Experts of a small language model.
Size: 16 layers, width 128, vocabulary 14526, 49.8M parameters.
Experts: 256 experts in each of 14 layers, 8 picks a token, a softmax router, a shared expert of 64 neurons.
Training: a variant of Muon for the experts, 10116 steps.
Below are experts of layer 11 (counted from 0) of a mixture-of-experts language model. Rows are named router (the router's row for the expert), gate (a neuron's input weights, with its number), up (a neuron's input weights, with its number) and show model dimensions 0-127. Each number is 128 + 32 x the weight over its row's rms, rounded and kept within 0 to 255. Numbers have three digits each.
After each expert's rows: "comes after" lists some tokens at least twice as common just before its tokens as in all text. This comes from a sample of Wikipedia text that the model never trained on. Tokens count by the router's weight.

# expert 122
router:102133084111131154112131136118102175115163147097162133130081118156150163115115140134083147151117121081111158110118142111122094065210112151099125171118076136152152159110095100133212170169172109134095105117152143157179157159146187140179102176147126180092077090088084136110149170167099175088123153199128111140158111152175112111142158057178134157164113172152082088168169139143138118137177
gate0:067173084156158158147075144135113113108159148078129094090116149111143124083129198157154128056153169114192138181065112128086129050154156165091167133141150135160080095103122113113127165160141097151129059104124115126168097172188137159144118129174128114112105119092135105101135074135126168156184118135109113152147165153144139138192129071201091110115128155138068101149154100153110168142125
up0:173102154096096114149180091120162160141088122153101172145155094156101120165169059092133127199094111121093116060186143091194139219131081088144083109120116133091187166145108129107121115105088118118129207131134152116081170111092109129100135145087125136144151140197130162157109192126142128101076135122143134101104106087132149120076135175086153127140144107114165162128091161088120080114146
gate1:168143117118099109075120116164136121120088124113086136130087135140077141143185158119144116098129165198158162109173092112122124148103085164091156189127083143097107190211103141143121139167116143148089131123118211097161106038087083135212134083160086140182074144145158106152120154156099120086157132156161113116117156126131124150161120074146094140107112157126181136126127169137130172167083
up1:094107132091079079177110157091052151129118137115124144118218139192128161117067177148068121133136107093108082093105151185099102123093140131165087133117106150174114069102129118079150133137117107121080119145101090147120133155104196135136084092118164168114171080129162162074191165098128129182158172124138115140166178120143103118092149159076156102155074129167106114141104099117135096110130
gate2:115148076128083117126160070140141124178139112124082154071127142146152186147114093125122133132088144122103123136070129127137188101187085134139132147162093118094150170121099179066073106140112135157134131100118150153138151149137125179066181049107141099128126132175125150145127119126110152161118117120151108147122143141138111055144186062172117127142117133091064183145157202114139081229139
up2:148060164124175139127078205086092128070133128074152106183149118127115090128142177125162135142173101121147095121173118102136117110074156131097126112112156140158135075138130101162152161089123140088084141127124120100137107101146130102204082195151136157121117118074165133107137180139134107081131139109118132103135115111116135198110098161122114121112163112168182075086104041134112189046094
comes after: " the", " a", " The", "'s", " with", " its"

# expert 176
router:103132140071074168105138150124095155132148105118155127146075190140115178116143109065087141166101130094067155122128143081097130149145056142119102188087127123122120154137112123128174208114123117119119149107145140142157150177182151134162105165157186208112108072134087135082129176172123166110182173132162071055157127168147090109122166094136139146140128171171100116154126153118150103089151
gate0:155182124149192106191118165089158126131132131140151116147142115152134165126145060041125140142129136136134095101104128128129084106180057119121118104117143076154143098194085113184102113105094145093122168117131150074082085132164196129165140120155167134119146143176108160166099179144125077173154093121170125124120080164101076153174184155115122151066103172153123067135172129131138091112116
up0:129167142125083102097131095147108129171121132140102089095158153153075103132099117211169140115149119130161106159120074145098145140118173146137057125129145148110105130119197171071171142183167103131173108119126134126169146166106129182067122126099141141172091119116175081092175166172147154136115143122116157152137136082221091047083137108102183135143131080098137133100165146159082139095166
gate1:129148089142135175138113112129178194168136136142155150171169162143138144111149110109118171056108097075101062140132125080173111116036138087106151189155115127076105123142184134159158101108126138151148158130135152125143193181090147161142139180112119097166138087106136145076134104151191127138094187098185107104127112136102158093201086092154076124132121150113070130178133138100111156155134
up1:131154086156123167146094128099149184116098109172088134114174198155113147099101105154121155129104134125110072144176142079154108110047098124106139167164086140061146128130170157105171129051104133138118108131158133129132188165090143156097158161113120108183135110108126156121160122143207142170149179159185087093121140130151124073219078113127052105111100135113078115135111137109127152127131
gate2:119160143133105189113163137102149111149096153179076187108126148135124182089128129146118072116189147131073106098133128080127154157125081100122180095121141137066144155182190100097129211134156104122145056149130108091100202127107165125125101178166076156133098130123161082120108120139072121136104173159193143063099139122130111124141115128134134094129091161117172089114051097150124122154135
up2:150133085148089150130178186115127142174101173139136142143190162101169166117102129101105136141140107121114151131103122120117138100114064124140097126091117165106126116159113122130127134148182105135184105142155148107100236119154142175145174175119086159139113077135088114120091100198098149086116170093174145109120133077081082078174067092133143076155099096127072137129107082080091123172070
comes after: " the", " of", " and", " by", " The", " House"

# expert 47
router:089096139120077165129119129152102162152152104108191133122055144170186178188064108111101131128117138134125123058126129103094071091162127180096106175104130093141134163158097116068156153151145096098066116069149155181164167148175150123138092177123129155114104089089115168114177133137098150093131173139164090122165096154139077125122148093200119144122177141109118112144130126098182091088142
gate0:109081179174099209129133120079156172105099162123115133167130114130155176174137129105147179118123117176122126181082179082131127121130118177157123101127143117181125098106088129128162091103096109138116129038149079160124178174083164060100132138065141171141083110108148137124103111083061139106117107121093096116147125089122144123116054109157150118090151145195119150178107114113150077110098
up0:122131098125154070142119131164146104146161111099135115107132177096118101059101100151131049123153129087132145122115114154126088173091117111120133106123122118078162226130130120088097096131118092146143115201099166108148116114196142148122165137135132124135158134141115132145186147144169111161151126136155190160132146161150128115140210142105139124092142176000138098143156135147125225162146
gate1:101122129133124133140089221148073128167188149144132102206067116159103123133093096107122121089093127092130119159137154126121141082134119157125133142118071142109096129144081090162120110132132118140160197147174170160105103101162077176171118114100062132116196142162162131158090137152128183128138101132136125140096126132189142162145136148215130121081143097113184118187180168115156090071122
up1:122117144114122142130111223159067147175185141145133109171084121164080117135088112124108123099095157086122121172148146090102144094121106150119113131116060139116087110145089104165144102118106124160145173135163168160131113099130062215166108113084076128084198143161157135132092145125102160140172088102133128157097123110180150157122142133189132122075144107126203117157196139126143060089116
gate2:107109155120077123092135092109143178175149188132141155099118168126180105100116119084155077132135156214160127055075112135096088117110190112094084060084125158116096121149074172171167105148088096130147125066166130132152147208145155103124122139142085135082102099090088120072145141072125126185112125156136085113097161153152107130131169157127101171141133115091105149117162098156130138152097
up2:125105141130081127097089101086136160142057142127153139091107158133186101102112105045191125137111120203162121085046130144082080135129168160071076075085139133112116125142123204125122095140090142121102117042133175132127150162140151115159132144151090108102111093121100093111132107119148129176065098170176087130116134139161098135107125165162098195149152123087107150146137098109103148112096
comes after: "8", "4", "7", "6", "3", "5"

# expert 156
router:117116092072092163093163187156144123103117113115152154137100164164148161149141117119091145167091102130090145101179183092110116084142103168080119140097102093163191143175083125121171137128155106111122096074125128135193126173137174138167123168132113154116097114114085135075165138158091140092155131175157084062164077134168087126132129114139152166144131195213122087152164149058165110118147
gate0:107147090126099185165143155128137099125147124136102165180149146160159116124129140116119092097162144191122189167164129127103108098118122058208163124070093081111154110128144104152103095176147161173070181082138148103118107122099175162123156105166104126120116096146131150128182099114094147145110170064080120086100153152100132167183133107142039040087100121116151134120132089112084101124128
up0:155121095131161093098093125127124164116121068181134095114050109097164111149103146144128123065095144090145113150084101104186120137086107099121138143153105162129137096112143170107164145096100074083138149203147128141142120148132151124152081187077078178131105139132084112117165129126068131119108080105148188058123169057153087150066168147097092166143175101136153170128166120160144176149114
gate1:116068121124103145119101181116040106157142126132119158129177117143148138087176065107138115155109098159090079121144145142095124142154068096127139130172170118125103123141125169068175132093164165076098135109113085123138135087133088156113097095145152121136128158209157152099145192126153119146176169093151053138107048090170099146144194132115116143126121133101204151119153165148115104103078
up1:130190100152155123155144110129188102094108102172134085113045142146095105170137177124132145136111136096166166121105066144133169127124203157139080126069100176128143143080148092159100114134111078173133147124148154123128145139102167093181151183139132121133077114091100110153125068149087135129071107178119177113156204155106174132114098138147138119101163119153033127127104062127128164138144
gate2:140148151086144164133171130119185134111081119187087132152121137162175193138133129084061187132137087113085118139113078135089165141173134145129147123069213112085143128113163096168107129132142115132175094126086137108144099172129159101154145145133099109115121103184102122123142111138107066122138121198124119101188119152163089089090087160124110125082110081062157071154151154162066094100167
up2:150114175100164143135145117141165128093079123190074154136126149182164177110158101122072145125121097132090133149118103137070140163186143162102167117090204135093110154105157108193124143131175159099145116117087129115165111135144139127130094146144103071115155091204124116147133146147093070135111116195106130105155164140165098088116115164125123114098107049070170094152105166167065083085167
comes after: " of", " the", " List", " with", " one", " number"

# expert 87
router:062107110079127134106164165140143134102157088095138131149123139132151179143143132111126171193098084092121155107182186128114110062171078156092117149094126118093132159164099032097167159160147077144124070110157143129135116141147166109158110172157158137069116122107118153124152105178101183109145138142164127109163069162123139126137146113173169213127193155104081087167144158147147090111139
gate0:094105118187122129162164159058132138149107117128075151156118189100146134171156201158123184156197087164178123149105166023096098132197129098127137199153176137102129121144099110139189129108122127060140154158147156146132142133142116156150127174136156123110134138100155169143115111141129156151111153141156128123101070099113121138175142133148112111165044151115138152184097137098129096140070
up0:108107133142094076141121186081157170139106116120071127152176177106117109144129137157136154152183124143188155142105171043115127152196125095112126149171158164088120118096129111132162147088094105084141166191146154109134164154128114137151124152133146141111122145129161193151125094154170155151115093153157130146091084079101112183210118162178147131156045148139145115196100119096105064122103
gate1:148133110108105022120150128095140126106161172109169116138152164094157086117136119126125180121083039067142063138153141140129167152114111105100072085129079223102140111182151076159110115119082060133144130136164118101095105118190170108089148139110168171169116133118150136129136132149124114091180104155167133102114142143161106134123096139130098121119187149127134117181080144099077166096144
up1:080175105145096102103109083156152159102140115139107197166148153074087144138114170044139132127120091089134143085135164162093111146093074108123120137149144114145169134155144089152164098122068080130173164155159144077155093141107168100137155153148130045158164108164137129149081149163145182092114139101175133118101115126151159182133141162145132152139157153095096232148082186106145111145134
gate2:053085087168106107186116170111172119112153087125080152129103129141149117088127109150137109138151115141083157118140124150101139120162066163116152163107170139186107201136164129147156113122091036113161149137140140117130062123207178096119157086174163125144109123140063109121102114127124143187129105117132162079143170158165067133107127184173113142124154137091105100093102128158054092158123
up2:190103135162136132121091084107082155115082179135143072068136134165167105143117144141113173123167085136198042122111178163131133185084152120158128128107075127073162130120141121131106137133107201173054110124109172107196161087124124104081098167135139089134125163092142153159103131125159137105093191165136133172143099141143135163127121073129128106121123153108086174170131120108176123143186
comes after: " ", "1", " —", " |\n", " ·", " Spacewatch"

# expert 131
router:050071098104114135084122114125127176090133088100185139159099168196163160111048147104138189128111096117105121141156145093097093111163095159112114162092117133133135192167069110095141134155137102124098107069134133139133127133143130093127098152158143170082072097091118169113182168143113167087154151155113110077161099149141113117161117116167145149146193129158057084175120145104123085068122
gate0:122219146087093153135129132129089097102145128120156168181096094124120161088110123091179115085112168112112146137144122078123150048186121089115132124144078196097158156154124137153118081153093105120148152073163144126129144139093113112104115134144104145088126113101135143144109072108087169134214159101116086107180087089123130160182182133128092140122210193095148170132128152145177165115148
up0:125183154098111164155137144090120094098137130127147171161102098127138147087116116109191159080088168130132137160135123103085154036173145112115127118138087209108161194162111133174106059151107104135152149072156131145112161165079100129109124141133072168131143116088135126135114089102101188125200161112141097124173080099118161176164143149152075137092179174095156155109137135146189164105131
gate1:155150070165120167174140048192142191129131159145143126127149127155159167156130106131151137128104132141174114080160141091140083082132072149095119135078162142138150108159139127198113107173167171115139133102095142146063117128190183145137119134134097139083037140119071150152138172132146115151105163189129152088058126074164130165126109173119148153129204106123105128121096145122085118111126
up1:137176073153102160173131056187129199141136149133143121094131133162115128147140131130144107061116112185139091162153157090151126103135060189123124167064144147122180091173121155157108115149144157129132081064100177166061093096137128124140107124123104149116020128110121141139106173116148127117130140173138126100044135103151135162085095188141118166145185112141099150141114117091129131141142
gate2:126103116132137083107076147125139062109158151184065117133125152140139114070080125143117119151120143148137140141112109054160121149147155131163174047138086141180166118144101193164092119118125150135109065088157123107147154143173091090107134081153145202160125110149078089089121163131106144143209126113106123088132173109109123161114079107073058146102111135105149103093181104117103191110156
up2:125123152066152114079098149082139147145156091094126166160129132158123144116054146136186096172140135144130150121113103157149174091153136129104090132115125156129140139125142124130139102130104081125131135081151105102102131122155117114140125145152199188117125173171143166062133107120134139147194107093136145075196045200123143148075071090204138101079125122167155185133166105120086112048114
comes after: "0", "%", ")", "3", " |\n", "4"

# expert 223
router:112104126112108154057140128124135177121115110111173159146073141186142172147092140129151140170099055142092113094166175116095090137158099160097109175103118072114136171163116088115187124146134089095075095096153132157143137117159175071140104148182177166109095106076101164123141168184099153127140170161123107132187097164140103127105131122147163139120165128162064102195137177088138089075140
gate0:119113119137043111105157118103064151119108150149140163139114154153119126207153117140089097130166114131126135152118112209124094140160162151078169204095127119185195116122140101112155142116146127176148092134114104113123150090106124069110139138142101109174122163115158146065102122137118105138134123114127149171132110102107131175080090059165119118089119123137107120083144161132167011065185
up0:129095118139058121100171117119080146123072114165138135134110147153105119164117183110093107112099140150160126122082107163135113150104140149110154150121086086156184092063163115070159129087136091128117114109143117115129124094156146123142131118115074155183119139096157126082042130089117106079114173107114136195158120131126133126082102085110101115072119154111070176107105141172208040064174
gate1:188114138104120059166117086153160140087090124098106043117083122150120107144138144156137154148107143117126138115170146131088191183103117113101162069101116135105141203099134120151084125134118085141078108111139132136147150098147095072098135095074132157076109158087098142120155056152063135096152133143136106106135121100105143164113170114119131214110122053037103124145104174137134158141155
up1:090138141164124127102103118108113140186121140093119146109144140174130015165125122148086103147185129095199133186135089136103168120141079134084147112122066119126162135174156174109110171091065126083102143106117144064188102127120072109112145060125156129123169153081146135140083090174191153129066184128157138149135111144168155184088135127091143132159141137134123121102155154151158147120156
gate2:130118119072135105127127149088153156114073175156093178164099145110132134081158141117118110133184189122104166086144130169117120190121152158081094155122122142168154112056164137136081170130121081099038059139052120094150122124147137172157165172163184101153124106136129142149197088126180146160121129084169160130141135175138168181075094116140112119149138124148105099145150092110101081122121
up2:177155136101140121061132134139153089097106075124125175123115135113175223102171088124112155140158188139121133136118066153113148172116080108089076104155182157136122134100096084176098092094118142111073089041115138189145168135081101113152117129099095164164107101148111171153106095112126179092108084063174095131113150134162152192139126163132126125147107100120085105077149128121151131119108
comes after: " |\n", " ", "0", "1", "4", "3"

# expert 182
router:045131089084130158128164139136127152109147122050152162168101135175121191150110162106097127151113075117125094125182156112107146084177129177130126148109159100168164161147100077095155162172165138098121068058161178165121188149163148111149080162140153144107104100092142127121182118184117135102119135151149128118193134153159127101172157112170162111120170132125111126150180182120153082097178
gate0:143134090143113070112117188114183137138100121195113123111134106098141101135123119135161180092068131123106152103060210110188203093084112095170126190115118097132096114095051162141123121124144105146109110125136075099134153058064142083119098080134144120069162167153103134141116097133119074147175177130123145080147136069112132100115155149101141138130154149087082146107112177115097130122129
up0:102128143120123151126163113127124113141143158086144194168079139108096133122105052141096123166124167155123113128088106140223102107148110123126122084143116150145208123128161055128129164142136119123160162137139112108133137096172130130185169101155053086156107172115179147088142083130136158076078111137101124128076129107183045118055081123134112157114081175139112100093109140124185134085139
gate1:144142099174107130130136144135168155131196113063152144099128173071140104129191142101136176178107135140129072245162149175146144154107102144087110129152165079087103133127127122117155180103139150103078112084172123084102156109088077087152113082112147126103161112121177094147115152103153140140127142109034121123113146123138175089094122076135138113127144132087116121145162115170215141146111
up1:158122132134123159126141164151133089099121112162151121206146166164065173154182098064091157093109142113150105153107096032138109204151130098131090104178159152081098139142108143161113135121056157101125136106166127137151121184086118161071128046113102155125150120147152084133114099077172128131168109179165151110096155152122137112105124170133148138147175101076137126154088140112124124173065
gate2:116129147210058160099169150131147116101108118095112166107160184153106151135120151138098143208133137119120100142119084106169137094144151110097077117086153144128076136102138082135053120187108133129111080120193135113134122086142192154105174105149114104080094213186165140121118150112119084136164177117132105136126127131136167158102096119088155091071163134099125143062074152133126185142141
up2:119161140209117148105093057137149162143141078113178163096155170127127173081133226127107124148114147123112116107124161133149111054151127152127143095043146136063091075104113118141146127172100144151082136081188134119123164112096139124105152060176165130092113216150123134116128140105195109142171126112107076181103113119133125113114148114085146092106137132111153160096152174107117118142106
comes after: "1", " on", "2", " ", " in", " released"

# expert 102
router:071117077129091145130139128160116160121139089086118170159096149152137169142099173113088120182107070127111131106173141120094112104160087183103119137121135102139161180151085058121138154192158099097093055083183150188145149140154170138203098140165204142127122126098116131145165140161135143124171134159137090110168089181134106105137158109129165161143197156124117117139180175113157087115163
gate0:062131104147138180109110107079107093134063165150136149180102146102172132146183198180115140127142118124071094134106176117088071125087145127133144134154135064160109128129199156184131118125163102137087094153135121216157123154098165132144094133134116135142133116142121185088182101146174107139121128082115119108115044142126113156122126103133153153184105127112139033135145162108078119150165
up0:195099140119139097170146177183147173140205106121126103053147119134069149145074099067138116106083140118165171145158106141149169115121091118102124154067117161129173124138073099081122141146118165094176121104096149042092125117139122138135149147101151086117106163123136086158095137121108190108112169174153149162157164099158135093126094171121107121075119110122141226112135101152147107089123
gate1:191070164142136123108176100101123091119123177130044064137103122063098117132160172095112087181157143141149143086136116172143123154136127159123111157088102109123148086118120073118135122129098125161089120200097076158097085173120176130150144139089104144100088119151092120158155130093143181118096131153097131102096147096184172091123103095132092178201092121105142091073160165159160101104086
up1:110156197121125075149117117113197143088109113151083124165122103089130127135214138087126096128153155097120146100145049177171119093121146067158118158097149122124111134129189144131171124170083145112085103115133120109101097211053172075139100090091103142098104117140166119103098109107120132124103153119092152126138126104137163094065118042088095142137166176083112103115114153151172112102144
gate2:117089138096138022158093140107108091113131147082094106163147162098060107123144179114138129128120194182157099144104106099108055139183132135147116125111158123082074120151120105107135078109140136107076098179081155155050157088105171154142072121097132132096097089166118139096163103170178134086085153164137100147135097108159051106105140156150115120136143083090108154106179114129115127120120
up2:122110112101135135155156167097137197093152132141150092115157113136184186172146144130135171149094108133164095133139123111051109148121100190143165088136177103095064147143148127148109169128185138099114101120103136176112125156151215088038145170081209166081162147138100069136140139184097142156129144111109113170065140151154120150108103132099128174126147119065122130125132122169125090139152
comes after: " ", "1", "2", " (", "3", " on"

# expert 100
router:078124117110077157141131135122118163137123135093187146122090134159129192134122134141114121149103107064108143128135133107115108088152111191108096153102072111155132162124114092103180147164178099063103122115135145128165169154115198156163070142173178195110129114105123168098162176210082194109144138147127125108133132158171116112131163069152168142151128188171076068175164153135113119114163
gate0:084135128075095166180093114140121133107103077111125173133094154131113103133122145111124161095140122098142161100116114115163158130092118108099138172186103155143134156131151177126178149122111132084147146109083111183095199142150131233111143146184190179131140175101218091118138169184079151089137106104101156172094125108153161155113126115108118111150132093125158107112090127135056125067070
up0:121133129072079153194069099124124169148082125136139184091111161127126128152104108158133157082109104104147177107104100111172146113116068148126121131167074140137137150137117147094190116138110132096172161128105132170090198131115133189112141135124234166128144166121176108139137179183095152087199121125087167150091046091148130127106139112111121106151111091141149134096117131149072150095073
gate1:162127133152076139106148116184138120130132116166202124165091147144075147107132052077122121138082106125119168134162144146084117128108160124171185159115059138094122146164155130094153135098171123159128095075090103080136141122116092081050154154078138119092072153105092105129184188081171187115117117112101137127122095173161112116121149160059147142131128180147135099111113066115176116113091
up1:078108124126126158145084139100144135112129109050103179076148102143163086180122169155114111210169139104156116140100086116138165112182105134112048096120164101135122123118071135192096131156082117097137139155211162152151124110142108147175081112126124085190145122130121198158099085154086080138135139141182122088171129122084137110151109089196114118135158093133099153120129184138149149128161
gate2:133128175158122145197071097155179127150083103152187089147129120105146147205157151099058179097076119149140134186161084137085127144115082109122088140104120087098168124151143165162076100127152092124101136048091136100149111058150149111160125179073152099122118186150154131157130112170106096123111085116159108148143210104097132105141135113166101158115148156125143078132120120145135149098077
up2:151143197116129152191107111117135120147093086142188114141170133097135158123146190108096158125119122179125118212139063136116161150149112110089103134088118094101113133155136145122084101136110066132108166092093134062176126101131134092129108124051121145120104181188120109191159123140096096148115087093123096122129207091124134130085120158142118173151119193113165065094140116181126151073095
comes after: " the", " a", " The", "'s", "The", " his"

# expert 111
router:144098130118118161115140126145117176103143115128185126170089163169154207177085112071143115128093133121091169122154177118108106097156100171092100168104085086183160167116109085098174152193155112072085119080154163189154146137118192131111096153169155136118132115076103169119151129160055142088123143122127100128118114123152118101109178086155113136124174137122080111215141136109144121062128
gate0:192128145067130156114126089104115200142161153115147125163099137136144149148181122120168087133079118159105146119139142126156124129147121115097092143130087116127123069068095076171112170147121097063121097107142121083069175090192186135102092124076168122091129094154151116151083116124134139078115080138116144166031087186087161114144120084151113130133155094111139160082161111196099107137110
up0:088105122179131139116166204131139116164114143171119115134090125127083095097071106124141159094147146113170114123139175098124125118134098112154165122095102161167140126140134068084090153133204222086122095125121058163176147115124086125096173127144071097083077101092183151058134103109120185160127161152139129169097103078175110145116126157137137111144159105150191130113115111056139101119123
gate1:089110128121078140122162172115109163101153052148126146094185114148126076148086111139114069164131122144125146155167170128104128138108155110160121119141116063144124103146115168120143148193163111118119114053124168177177103136113105176082121126107198125110099075173075143180154134129165108098148200085116135115115127121108124116143086075163167138118120136203156097116083126132055185186134
up1:112199146092106132108201167133107132093134104162119132129159170160098104117138129143119079143091108147103127130122145119085154111136153057161121136193130092118156077111167136151138138178132101113097093086155120166128100137111164146108104113115132133139105086138079132136128107146143130081131139132102142098084104064119143164129096105077178086134128114200147064071101147135004215132083
gate2:101141080083145106109205162169138172097199114134121092117145169185136113192101082092148115112136068091120121149159093091070080144144104104128148120154115085092164133111112142147155136143115135104105142133145161071180161117113096111114074136131142100102140089100146109116124191090059133101178141100139115118079103115144111107136205163085074112141143099130190044149111127084110139122089
up2:085164091113141082112180154179125160098195123079123079137115152162157151172086070113166108116134079090150136178169123104108103152150098138154150130158075133098135141067130143154105142132134163090106154099149117091178156118130128078121095139075120086101174142111160108120133193089073124113156107061144142109095103129115093079117175162073067123148140088092194055133125127100159108140115
comes after: "2", "1", "0", "9", "8", "6"

# expert 153
router:113098098123121171124130170148129180137160092116141163144140163142135140152118188101093161153135112113091108114123172080108075110142101180081089204114143115148178174165113110114172150194168098100125073121123123143154156134127151104127072170135133148093125126112088164059145146176102166088166152135158135109159088181184058099109182091180157139143130154136069125165170169089150084097130
gate0:086201130113149122234097106127046164145175100183100100139140165146133122098083135173054187135115161157091103117143149040130089154070101121100124161141125135110152136114170130136143166172141125208098123115098101139164137153144152107083098112132185104069113125146123120112121122140106141068137116108135142135157142112180088134117090072083140108131130184137093137121135089101107093128150
up0:104217133152171138229113123138070160133174101151105107127152119146132133111089151136062191137106160170097130105153140068129100165068116112104152148127122150108114144126177131125135134150130115198092079096095112144152142128150162095064079132142147091064119082153120145102140100134095118077140121125142166127196156062167062135118087086097124118130132154137134167116140101069122083154129
gate1:074110135106102096150186139160120122123131150164137170172126170133068169157145114120177146089167120183099131170064156116184093118101129131196129141106133147107144150177103075081146126169138100088144130108128086100191105106166134163147147102051163165198178179153129083113093113177105090102128119140157128160151134078148081096056137111197148107145129103128160123126159110155114100108135
up1:083100143141102072140167180153181142107108158132089156112142192129147153123144169066155101099120157199077154148080168129138107130064171152171112129097131141109169168162137130123139114148121081118155076121131092110133083104164126148130102159058165114221155170127142088114094085118109132101128128113119111130125121096116162061053122104214108130153138135120159112103084149191095130137128
gate2:154142115145142103153182139111132108154166106104133096106080098159186106138134181116092176169110131107116130099129155074127150138098150112138152161167148135138095137161097112110165100091126105077159138106135167134113201159130091171068107187095123144165182138066126131062175098106133139146204137071110148120170087091110077105107165175170092110124136145168111177137152060105178078085144
up2:058127138127104133082074138150110136102101124145123168144164153120078164114146052140176101128124107136148150160147075182120143112150128141143133087079118140142147130135127123115098136169137152150099142130133086125137063079159126133175114088121129108117054131196114120208101155141115106115079092195153102160095171193114166149158120065096181128130126117137151091106090189152056175170092
comes after: " which", ",", " and", " It", " he", " He"

# expert 180
router:095090131075123159105128159181139132143129144079128134118084170128128166114133122114112128138102116116078131105151157118117089103152074186103111139120143083160187151169069105115134132175146075129087103115144159154195108177117171124182091132162125133119115060080138169093161146155124152073128137137194101090134118130163100115117159090153135219131134211154088068144158134121184065116130
gate0:094128146127071110182092100109148083088135119128164143122107117099144120114153096132083134101109128105086121139145184091105118123070101127155042088124167129142104122133120138126154092074078076143113120166063118126133037191110106126148102151212058122112096098123098205103126171130103151094140161176125092109088138148128108121136085088090114110088173148115154115093167169119099126166083
up0:110104170146110122158115093104146082096119121146189116103113125104131144122132116098105148107108144100083127143143173112138118116062111136169049072114153113136132138124104139121142073108075083144110096182065107121143056193128105117122102141177079106109077075156123210123118200141103143081142189149139088128086163153136120150104069099077085121096161133113132118088172163099100133188093
gate1:094137173098161150135103088100137147099089138147052114120114116165160144108114052145152111132151150056086073183118102116117095068130060134132136135141120115082150144146123103143070102150203147101151114184199203166181104139147137133143151183111105111086167100116133161104140156106111104151180147079157113142108118075117158123107138133127104127152159165062144086105108157122142100066110
up1:159131091177124104119183158172103089156194145068198122134153175115139108149147141128092129117119109172128132119114138113142149166151184103083150128135117132180060122137131148077196126120078108151123144064079061117099157116118122131133150106153168160149105165123146064127108096166111164084080117178089140139150138163120135133148150114092171117074088062193135190156150099106150142179151
gate2:037116095149104123083086137124155141168119155084069120138060089065175150142106166065134102112101155154080097166121138160118133166100170120142084122091141120128115096161126059100110164124124081186096086138134073176120080144089138148164129154125093122165077087120143119183121108143154186110085167177160115128120074114120126148119139130134117184100155162099120112145075128072097113123165
up2:065124094120101135114089128120131124158116151067059110139060083048193183144113152065129095132109155152072123201147140144135126159096166119151093129103159100132123093157121096108101155136091093160098081141147108173119084156107156135168165149122081121174085094114138101172144091139139201090110157196139091128098108099140136155165142154141107172110125161099108109156082122092119124156183
comes after: "1", "3", "4", "2", "5", "6"

# expert 74
router:054132123094125151100136150130089163097149060117119119153098144165154156153124077132097130125099115139111149101141136118102122107220081140135123145087126128110134160158076111111157150123174132091101146094164192159195188155144143123131104173134139154070111085092094164109137144154099150115154145158133024093149094154161091121162177105188103171162190181138084140163130132112130084088119
gate0:075093100141191102173141139161139122107146146063100132130026205155126126116155116176118122087163122150122149165155100136198131111078120132151136157099121145107176150180155204121151167134119087123104141096111091098175124171095112130111111104161089106115117092066151110141115111083172112114123060151127140087154115116158117095167144159183122132086131146155181080122103145127176190106152
up0:113156135184116105163134119127137109149143082085122154132039202195165121099159059197119118143160118146093129138150128142194107108135125161167102204143126079129103110156109145102130149196131088143132091056088117154140106166117107165116115143137139133120136072104138096124135100080160066087078155130083062110128076139118119110139137147176098154092157145182141104088160098138148163116134
gate1:122121114132152143126125107135123173144135086138102100123160145164155053108133157080147133140131152176127200071129097171167111143127086139083143105165104112116120094156091135063167169106107104154162119165160141109129212141140123151162080151138188140114094141115057129106117092146141171113129153118138066141130165161160087169211175114130121161162126137186142146127102181118053044137135
up1:137113086173137130136128073117126168093111090150132121087115120146195030106097143079125116122117096206168173089108111166115120137158089141117128087146124115157112125214095121063141170095151146126145143124156184146157188131134093111146079107118176138102135155141085103088122108140113162117139143141164049148123144163150091151196202137139093148137157118151109147149122167117101048107133
gate2:146113124111154104113095068066130176123090163122194141083071130147093094099087098198137141103138145060162141119116122150167116132094129140096122075121188154177163117040108095101090123111179139100130155153107145111104135140117148152136151073105156092105133156147096138191143161152097105155121189179120117123178065157141127125136158189116125104091142113047108142171109117152100107096163
up2:124175161121114149145135191203147096115174110143125152213160112132116147110156097006155099146110147182108146135115097127131187112162160104134154166144119114099150161208167182066137126103094126133109110175170131132087151106078131165122081124145096153146107092117122108073144141137178154092126142126189121162128204133115089104161122113141106131092136125125162089123152163180147143156114
comes after: " (", "1", " ", "–", "0", "3"